From a checkpoint of a small mixture-of-experts model trained on Wikipedia.
Size: width 256, vocabulary 21113.
Experts: 24 experts in each of 7 layers, 96 ReGLU neurons an expert, 4 picks a token, a softmax router, a shared expert of 128 neurons.
Below are experts of layer 5 (counted from 0) of a mixture-of-experts language model. Rows are named router (the router's row for the expert) and show model dimensions 64-127. Each number is 200 + 40 x the weight over its row's rms, rounded and kept within 0 to 999.
After each expert's rows: "comes before" lists some tokens at least twice as common just after its tokens as in all text. This comes from a sample of Wikipedia text that the model never trained on. Tokens count by the router's weight.

# expert 4
router,181,207,153,147,250,170,202,182,208,212,242,135,180,165,255,210,187,140,305,175,211,172,241,186,260,171,234,214,260,173,190,189,178,204,191,115,181,201,199,212,236,190,217,252,172,276,274,242,176,205,220,162,232,243,211,172,175,225,151,167,198,191,248,229
comes before: "-", ")", "==", " The", "The", "\""

# expert 0
router,238,188,165,174,211,150,216,172,114,155,210,231,184,192,157,193,216,199,243,201,231,248,310,226,191,185,274,208,226,191,188,169,152,169,190,191,201,202,224,197,179,213,150,206,256,200,222,259,244,121,231,131,199,170,201,220,221,146,220,186,195,193,207,167
comes before: " |", " ", "|", "0", "1", " ("

# expert 19
router,185,226,171,184,128,130,235,250,197,145,229,213,196,260,216,207,234,197,181,186,277,204,272,216,262,197,134,229,207,168,279,237,190,199,196,202,168,156,240,181,168,226,143,235,195,318,210,187,188,180,167,191,194,212,196,169,191,198,215,260,222,181,176,203
comes before: " of", ".", " to", " in", " for", "%"

# expert 14
router,272,232,178,196,183,160,225,259,186,167,144,187,197,216,237,210,194,149,223,165,249,181,242,212,228,135,192,167,206,177,242,292,188,207,173,160,148,238,245,145,219,212,198,179,206,266,234,209,272,242,242,197,220,192,187,183,178,139,218,261,231,223,194,202
comes before: " in", ",", " and", " to", ".", " of"

# expert 6
router,259,178,133,216,208,166,213,233,148,203,173,228,154,243,189,168,181,235,177,244,240,213,248,183,204,214,176,165,216,112,296,208,158,162,154,124,193,244,163,150,254,243,211,183,136,288,200,270,186,192,199,245,172,217,183,203,153,157,128,187,159,199,159,161
comes before: " ", " \"", "|", " The", " —", " K"

# expert 3
router,223,227,135,158,207,134,231,269,119,227,229,160,211,154,169,110,194,213,260,236,205,219,222,202,181,249,188,189,209,241,178,215,163,290,170,210,207,170,151,190,208,171,130,250,167,192,302,218,232,208,266,121,120,204,248,168,196,162,164,235,165,184,224,154
comes before: " |", "|", " ", "-", " |\n", "10"

# expert 10
router,221,162,186,262,173,208,247,249,212,167,255,274,144,250,190,168,210,143,195,234,210,199,153,179,228,179,221,187,208,118,291,287,190,262,212,164,181,230,202,160,203,190,166,218,211,235,236,186,187,173,165,184,184,236,212,155,214,173,245,156,132,220,160,247
comes before: " the", ":", "\n", "=", "|", "==\n"

# expert 21
router,259,199,125,131,173,159,191,221,190,211,227,208,132,191,181,188,291,171,199,176,224,246,216,264,217,197,201,174,199,165,235,221,151,132,175,173,213,168,162,194,237,146,189,250,159,165,211,248,252,254,176,181,178,313,172,141,177,233,152,233,153,205,177,135
comes before: " ", "201", "200", "202", "199", "198"

# expert 7
router,262,210,152,223,204,227,220,174,184,176,154,233,208,281,184,178,156,136,256,191,181,188,248,169,191,238,347,142,243,190,197,229,175,223,194,151,152,183,149,186,207,204,182,200,206,224,180,180,217,109,194,183,122,250,200,114,156,230,188,219,235,158,193,229
comes before: ",", "\n", " (", "\n\n", ")", " =\n\n"

# expert 8
router,315,202,188,149,203,200,263,214,162,156,162,221,115,220,185,143,195,209,184,232,221,221,244,237,219,171,245,132,244,125,203,241,169,259,157,165,207,221,213,198,197,204,197,177,179,275,194,254,227,231,205,240,196,246,208,196,190,171,134,208,238,188,234,128
comes before: " the", " of", " a", " his", " an", " her"

# expert 18
router,194,268,203,245,176,121,237,199,192,175,185,192,82,161,124,177,227,213,224,190,234,201,203,193,228,217,198,195,230,160,184,267,111,199,239,160,205,175,232,162,253,242,174,183,232,182,253,174,174,212,221,127,217,212,223,168,171,206,243,274,158,287,225,262
comes before: "–", "-", ")\n", ")", "0", ":"

# expert 16
router,245,175,99,217,188,147,254,239,186,108,214,229,201,192,213,151,199,162,198,171,223,198,205,163,191,224,208,177,194,196,234,275,179,147,214,115,286,245,154,225,269,169,189,213,263,279,238,215,202,177,220,137,209,205,256,183,186,118,200,183,136,153,157,252
comes before: " |", ";", " |\n", ".", " (", "\n"

# expert 9
router,215,256,158,114,159,200,225,224,144,191,206,193,183,258,152,153,222,252,227,212,261,236,272,168,224,266,221,195,242,142,241,234,180,199,170,165,246,237,158,184,241,198,126,173,233,244,306,168,199,202,252,190,193,276,260,202,168,223,168,190,148,209,149,197
comes before: " ", " |", " |\n", "0", "1", "2"